config.toml
num_hidden_layers = 9
hidden_size = 192
n_experts = 64
experts_per_token = 1
d_expert = 192
d_shared_expert = 192
hidden_act = "quick_gelu"
moe_layers = [0, 1, 2, 3, 4, 5, 6, 7, 8]
router_score = "softmax"
normalize_top_k = false
routed_scale = 15.6
balance_loss = 0.00644
balance_bias = false
router_z_loss = 0.001
init_std_router = 0.00648
lr_router = 0.000477
num_attention_heads = 6
num_key_value_heads = 3
head_dim = 32
vocab_size = 21550
norm = "rmsnorm"
norm_place = "pre"
norm_eps = 1e-05
positions = "rope"
rope_theta = 1000000.0
rope_fraction = 1.0
qk_norm = true
attn_scale = 0.177
tie_word_embeddings = false
parallel_block = false
init = "normal"
init_std_qkv = 0.023
init_std_o = 0.00541
init_std_up = 0.023
init_std_down = 0.00271
optimizer = "laprop"
learning_rate = 0.00259
beta1 = 0.95
beta2 = 0.99
weight_decay = 0.18
lr_head = 0.0387
warmup_steps = 214
schedule = "wsd"
decay_fraction = 0.68
decay_shape = "sqrt"
final_lr_fraction = 0.1
batch_tokens = 131072
max_seq_len = 512
doc_mask = true
train_tokens = 376100000
max_steps = 2870
dataset = "wikipedia_en"
Below are experts of layer 3 (counted from 0) of a mixture-of-experts language model. Rows are named up (a neuron's input weights, with its number) and show model dimensions 0-191. Each number is 128 + 24 x the weight over its row's rms, rounded and kept within 0 to 255. Numbers have three digits each.
Before each expert's rows: "mostly gets" lists some tokens that are sent to it at least half of the time; "comes after" lists some tokens at least twice as common just before its tokens as in all text. This comes from a sample of Wikipedia text that the model never trained on. Tokens count by the router's weight.

# expert 12
mostly gets: " use", " order", " said", " described", "ization", " wrote"
comes after: " the", " to", " in", " and", " for", " is"
up1:128141117124155132148103090152102083138132157099133131118144132153074155143130145121133156132132101092059157123145114125118093125120150144085107104144082101140145104095153140118101142164101174094150137123103118099154092108129159151095120095131148189138106133091128106107089175154125153151136141094134143111116133176143129106111153092127129160119106104141122104161117137114151093136142159150139122131057106137150115148115125157160139128158105152121088116144146124123166140159116139116137121152138129111130175126106133144113140141152149156095132147125119120128200120166128184137
up2:126140120152160121103120116157122094130126146111128139106095150147092146159139100090131200132092143105117108147125134143107084131131124140122110114096121111148135122078160122089103109129109182119133101133146113117152073115142133128100115106118201135113157123110160103127138126150086159128140113122135132144134112122146160134101132094129142146165098073126139135107118129147140104127136134167146131107077133149200117147119153141144129141127118140100096104194163147144163136122110130107078124143156169133130148150120161144134150135174129119108119181080109114119187116133121125147
up3:137111108171122117115145122147064124144135121121192136137140148125101136141127144136156134113134135091167108092121106100071088090122141131115137143125095113147088154125149144093122095152119113123151141124134126063133099093115126138121115099133118118142135153127114086078124141148133160119111158190121159116117142156095127094130110131133148136174105094169156119075147138145117139148152120136153086126099082132141146169110098093143117176144098170111127144147161144156164161132122124154082123136144098159111139151098120133139130155165173124097130130123134137110166157150123141132
up4:137096148138145108144130107092126114113127118140178150106116110130123129167101137128165153135121128133151127091092110104135126138116142107144141143148137160121122110151195120125129125157127119156125117131159149139050126119132149140123093139135156161129055058082123118125111174121126123123136088159159122089131130120133111121113124136131157121151132082144106083124138166134142091147070124135131103140139141144130097127142125128131129168121153130159152106114128137103194112166153106151131143192136115147150111131164105138165082097129108129128093156147114086168129156083124121116
up5:123105149126149115111122116137106079141108146129119130152127128126095122165135127156126151160091136124158116172106077125113046092098142115163102112103109125108120094097094123113111093120137168134145090144161124104137081126123126138118127094153163119143142119123133108109137121144114169129081145115129099118101108151113138114103183101131111135132091082135161147138101109104148106164138108115154103126119143146219149174107145121107127120130117140122100126124152164151111138143123176124105111129140147134105168187103144114110166136136119135086099154093124152142123149152096141136
up6:124115111114147102102112095122107095104109169107182166091116120131068125154125134119149163133103103111065135136121128113132088146131141176075128114140116110151109146105144141118119138125156196106144129127172090116138096130145125120137092115127181140143114128107145106099130139198117126088142132125139115147135118150135144131139161117143113131148088134178128144154116140112135178116128189136126132129082137119143093177108133144171129137121130149132073111151153142131162136135112172088138115134164130131109166151129164122129119140141133146101143179106106119156151137152135166137
up7:113101126152160104131126121138088132136092122125191158141113146115105122145147122092137134083123120089143125103107094092101081116105140136111116132137071106131101145101138153118124100158125125133138124141112135112129091096133142136160103134109127112085144099113136083088111169166106190116107172146139130090097105144083153123134118105113120149174099081153139142084120118171125095121152126132156101118121143135198137190101088096145133173129118169116106129121148139142173170129103121132132128132139130137125147146123141115135125118159138133078117133113156139137147126114144176127
up8:108128106178158117132118123148101110128114126078153200154139184097125137139117109116130132142113131125112126129119079117129104115126141153118113157129102095134105142089137148121118116127086133148147120145149127097106098105139131135109108124135161121110104111074132085072129174153122213120113124140154118079128125173099144127133120113131104167176120083143141105109134139145124120115162156145149090115080134157178151149107077114128105139135094163129110104127137131147154167150112135082131131138148142149128157143120148123124135146156159101083104122103125112102134143077118131116
up9:153145127137113105124136152110161136082123128130100085172124107154127127141138126091138124121156084132127166139088057145119107129137112124160098107129107084137145147134114097152138048091105117090119114137168142116126113122101110104098165091106122093154151119109174121147133112096114130131117117137130098124136125155116136116174145131079165095159098145165110131144088108116088142118148142158146145126148097129133084137104127107100113107105141083123105119093130164082120100140117132084149078134134130092137136147150138166103154136150160103117107170101104146116123112139152124137
up10:122091098192133126134126131158078123119117100124182148127115148120110146148141113115138124113142110131160120123118110121118074095108144139098116141123081097135110124132153131118089118159122134134124119129138136091115074070122146137121124123118118119111140119122111075066113146141083156103100131168132129109123112150084171132178121102091135158181085112140146126110124147165142104143152138152173119129120124145174148162097078104127112152127084146135126114095145133134147175129090132133127105144146113140127157148125137118153135156172155110074086133074143140124127132120137156135
up11:125145133157131156125108108085087149143106091111148104193113102148124162143136127099100146138140162125145122148109105174143127142141164123112138121135103144140184092118090163104123102114114108090080102122110069128078133104120120117146108110112121170115138100129152129082132098114119119119115118121162129089094104112115139171075109145123122086124119136094078154149103090110187156110105151130139155108074100147116094120133124135081140113124124098135131129118121113100094128133136132118099136115156149102144090144096139130122100084151127131098124165137172121166137129120109116128
up12:130106142140105122113154100117109125090126056148129159125119132163130106141143120112145137087119129134155091088100121144115125085129146118141128118112110151153119118133203132145100089131123151125116114156095095101095091086135162149159075138141148116097078146060141096096122103117137183101154152092138118101129122126103117135108114118120129140161137086153106100134138129143132124098154104098152085137089113162143142149147074067080144141140127131135137128134117144119102140148102104129127136121153101148130086127112125136186118134141135116121090126127130115104152139135082120103
up13:110051140149136118152149116100089157085106090173092128139135131137138116150139138153135138099115119104149140110118135134153093140150129140124117130116110138152181102161176102118097060191151127100127105144139131075128088094102121122174110151122150142133088103099139103117171122077140155134136152107149137140145115167122117156114128127104131131153101107109131107130123114133110111117154120128161122132106121162152120138114115096102134143115111132116133110138127132114107101165106089143140151121158083147154092079133146122166121158153137151114070110093118150098157125124084094142
up14:121116134191163128134141103148087120134118083103210157116138149115140133119128099085142133091101139126114140116136127109093098146155133137108138144152112139133099153087143110093135073137143123137110113175146118100123103101135116132116077131111174146101120122098152094096136189169101161132101138107145115113124123148120175133117106122108101128176091092163110140130135099136128124112149123154136075106079137145161130174121115125130102135139085159119127092162155136156143192123122083116114132135146136162118164140120133133130144123146150116097092146104142131124125132146126120155
up15:153111154129131138153128157140152126132122149165107120135095180103098186100121100139099124116126136077100145151103110155126117143153141106171130146122124131102094053173121084110109164179129116112135133115112133157165116127133113076134148108108121151141141070108095117118169108108132103080126112107139163149096131119117106123152154143127150087136128152112112142163095103116113124132136164107141173143136117071150144141140143138109137121118132121086132091080146143100099105116125156129098116088144126071128152134100136094113136099131112134120124138134118150170145145158098093146
up16:114145145151137107121093122099128151123101093094136088121151139120121161091141117144116127145134133114107124109152124143128136091179133149105126121129127131128127148126120107131125136138112123094121128146085074094105127100143106119141096165114117165124174076138130119105146114086124170108148127132144157130123116088125101119090175139139148091121124138086073144120129101155114134073130155082147124124107114105153120166107101156135145103121160175094132103138088141085129150078138141114174156114123097088146089110114133100144139102130102171086129118132158131177143063100151133123
up17:114117123149154131129096113137080127127097109123158151160127121108103161122139136111159127127129133135161106095113103112112091085152126107105129167138099128143104156105116134103116115146141119123133119113131125091116123098110101143130109121110141119148132117106095094057116150131128192120114153161152111126154109146091163115118125107104111172190073100131136158090154158152146129148147098125167089129115129121179141193095094126135109157133123145112150148124159149166164192116091111114130153101149108137125129134129133098151137144149183112066107138105143146117136149121151145121
up18:113104126132129123123064138121145127094120097166180166158098132148082129126137134122138128102104150101141121118107131114135129124150129126113140116123115173137147117166122138106124144144168125106177107128145128147101103100161126140144133125124182082134144050132154123121120100128142127081143126125137151121113115113061115107123146122106199124132102140115082101133132152161091138085118115153146117109130110067137117167118140129134137133107118092096134073155124106124105103121112124142131089124139095147144094090127146066112101130148093127112103126144168133150183123138103145109
up19:113102125179144108131130136133096126127108117124141166159129145116103147138172116098126167125153104080170118105094117111117062060123136125111107134126078097136094133118142150099109103146120140120142116130131138108116091096099132113124120129113145103115139111099130092079123123138098147127125147165127101104124110164091143118147135099098113149171059098143140116115115153139137105121153130134173113117131119139166137171079093106126116141110119166105119131099146146143152172136095144103129096111164132143144154157131144128133129149171152113063091144066110122126154132107127153127
up20:102118098178153103130127114142088121129118113116177181141136150116104114141153115094136149126124114092125130128134105117114060111120135160127105125129085098147096156109152141084103099150118152118143107125137148106127085085121124122123122123109165126112131121100140073086128168159105176103107138125144136116131102160102149112142128089114110145158083094155151121098115112145116113115152147153170083125088131137169136171095106108147111147137124170116116098147143129130179184134090141093117113140163136148141154138115140150134132137175148121066091146097132122113151127119109137121
up21:133105108187143136128105116147095127092109118100149150144133143114100147125145095109126133129126139097108144108123114140118076112120146160104114118106087118124124132123167141135103135167100133119123110151131126099107075076164154147118111117140159141138110137081128070086127155126099180130110133137102139079120112137098154131149140102109122163147084096149144091143136134158131104111150167147163133098080107147159135144128056115115134155132109156140089095136115102119157148149105161110127122128140121141115151133118153133147131129178156119070066131081127129105157127126096146113
up22:145119124094115138103110119151106094137127173137128110113141120164064123132102110124148173156153110071094145181141101150114065127104136105099107118122118124130167163113121135113109153163104164111116104109149109090126103127087108154082121070129119149125072132128144099100093126154113171109099110115131184114120118161128112108162129111142161132110127119143119114149117157112114130147133179118142137102101103087131138174117127101156125164147091164136099124129137130096121110132089153134112103084158138117124174120119132146131115134155126150085115155122104133136143147133083147140
up23:114118102182147119150139133161087121137108133117175186158150175118110117165127116114141138117118122104130134135106089109121085097099138156107099168125070093147112129139136159127079100138112132136157123122158134119120090081133121141117100144121141122092113101103136062078131142164110143093096132142134122109098111160088150122169115115110132131171083107156160124126125139181107144129143163148158109118123111172169136155092078120137120148123117153141124126110146127127153174132112142096121117144145114133127152125140131107142151147167151089079118128088162130127125118103136145122
up24:130121135161160120097111106134091100136110136149128176160118109116109145160151141141149150122155090111159126123120100139130072086098129134077109104123096125151107144098118120139123109102120154139142113097089103122122094117141111156143104110136170108089157080124116104086122145180101134119081132130180113109153107159110136090138135073100109135169108123125169157120145151152157111171171116147138114128113117162167134195092154135150100145130152142088135123140159159139124159144092125140157134134136140126121130132111167131094134120146143105082109137091141143103158121122128164132
up25:165105168141083139120128126089146132136117099139120090145182163118131114087126104106136097171114092143127117166174140147144105142159078137157160070128126083113069125120125113110149098126130123097122106147115087158155134114127147075187120101115165121143127109095110133139155167113117143147170095145110150144122124132120106078139159140138121113134129137143100098101142146123160143108127113124133161143108120150123110134105132131137099127124099127101145126131098074159122128056123074119124150136122122141161119114151128177126116125116154128131135115114132127163157069138155139106
up26:138109148139144133112102139143096102125108161117166147076130129142079137152116118106150194109109121124087130135160136096139083112113137147075121114141115138162135146079120124135109140152168197123088106112156128133133103116094128158111118085116164136132118129103154105097124118152076130100103109119133120121114134145151135172108117116129127142149079106124125148118113171112127133093101122112137132112092123122129095163091136144149129111131128139090104119190140121144152124169106160081131120124172144159113176129134133102154161153166117132093121184122109106127164132160104140145
up27:135118116133186124100124140092115136115128112164115149172088066118090153154132111113159195115143124113160121099095106122138095113122113122104069093153094109122146134130124114149118117128116156075143100110114118123099122099103111132112129112134168138119085078107140109111147081137138161116162123108143111131158112127095108146110143098100124142146114104068137127204130148108140136165184147119143093168100097153144114169097127123123127134131140136115146149145111164115101088120092131153140131110142103141130100137119165104142152124146106118101090116101114140105126119155109123121
up28:123122120136141120124126151103133140097108151122076105158126093134098152150139132124142138179138115132122154147098062142116109125118104111142094113124090082134168133136091106149105064093088136106142112121167156120134124109068126104099131098139154104134122135099138108122107120127123122136104115098127155107114122152129149118097151131100141100149106161154126131144099134108117149131115162098140105166109120150153124139116087101122176119117137088133100142117153205093136114155097152100158115105119138113134108130136140155106151131157185149097077164102066128092137137158137106133
up29:114130149148157132085130105123098143133111134119099144140145123115109129097155145166126063081146127106188109130135122099176084086164145138100121121134114127106164127102137151094138114174132127059126093107120123095109115105100116119134143196109159114129139117138119116128149089091134131143147146154114116114139096117100107175089120141125120156142101087089144142143116092100183097103139117132157122138148133153153126171082133127121147099115094147096138119123124160112120129131101136113186137084127131150168090119140166094126156137141123125111122134112162160121152116122132106122
up30:115122110176150134136112140150097123125107126125189189143116141123116117144146109110120155129143120091131145128128081119130068111125147135117094145128076112131090126122130129098102111144106153115139108127136130092122076089114128145109128123109149134089113109096140072080133160159102173115103116122132109106123093148098157113135135087104113162151092099134132122126116134134135117103147141147171089128100136141173126176094108125117112163114129160134116067115144133136172174133104146097121116136148124147138164142115149132154147129177129108058079138094136137127166131117112140124
up31:130131144164114116123067129093146108108123116151144098136095129109065117125129130172111118126141098078105135164085129136130131139136157127123124161143145131096150146157135130123109113147150142137164109080122111111159126123127066125113124115128119110140141072174128141095111117150132136127106113109122142195144117150112095119147181173122111104125113162114114103131126147141086098081172117128141125110150099092146125159177120133138124136135090139089163146124158125135115120106123173118144116151183113098156124144133141093128121127125098158119134126132187143085120162132091083097
up32:132138103111176117110132135154141110121124113143090138124132100140072136141130133112139158135128130107131134130097117124109087100140126107142074139114089134144149074101124136065133090142131191125139129134117143107115121126124097149126130101127143157135144073124101106124113156136110149105106108104154131122140119164132161125107189101140099159117111068126169151150100111129130132116147124139139122130107124116192166210125154104107147110167107171116116117142127158188109122137101140144141120149144154109120193157103148122122137142135128125106105153112127124136171150159098172136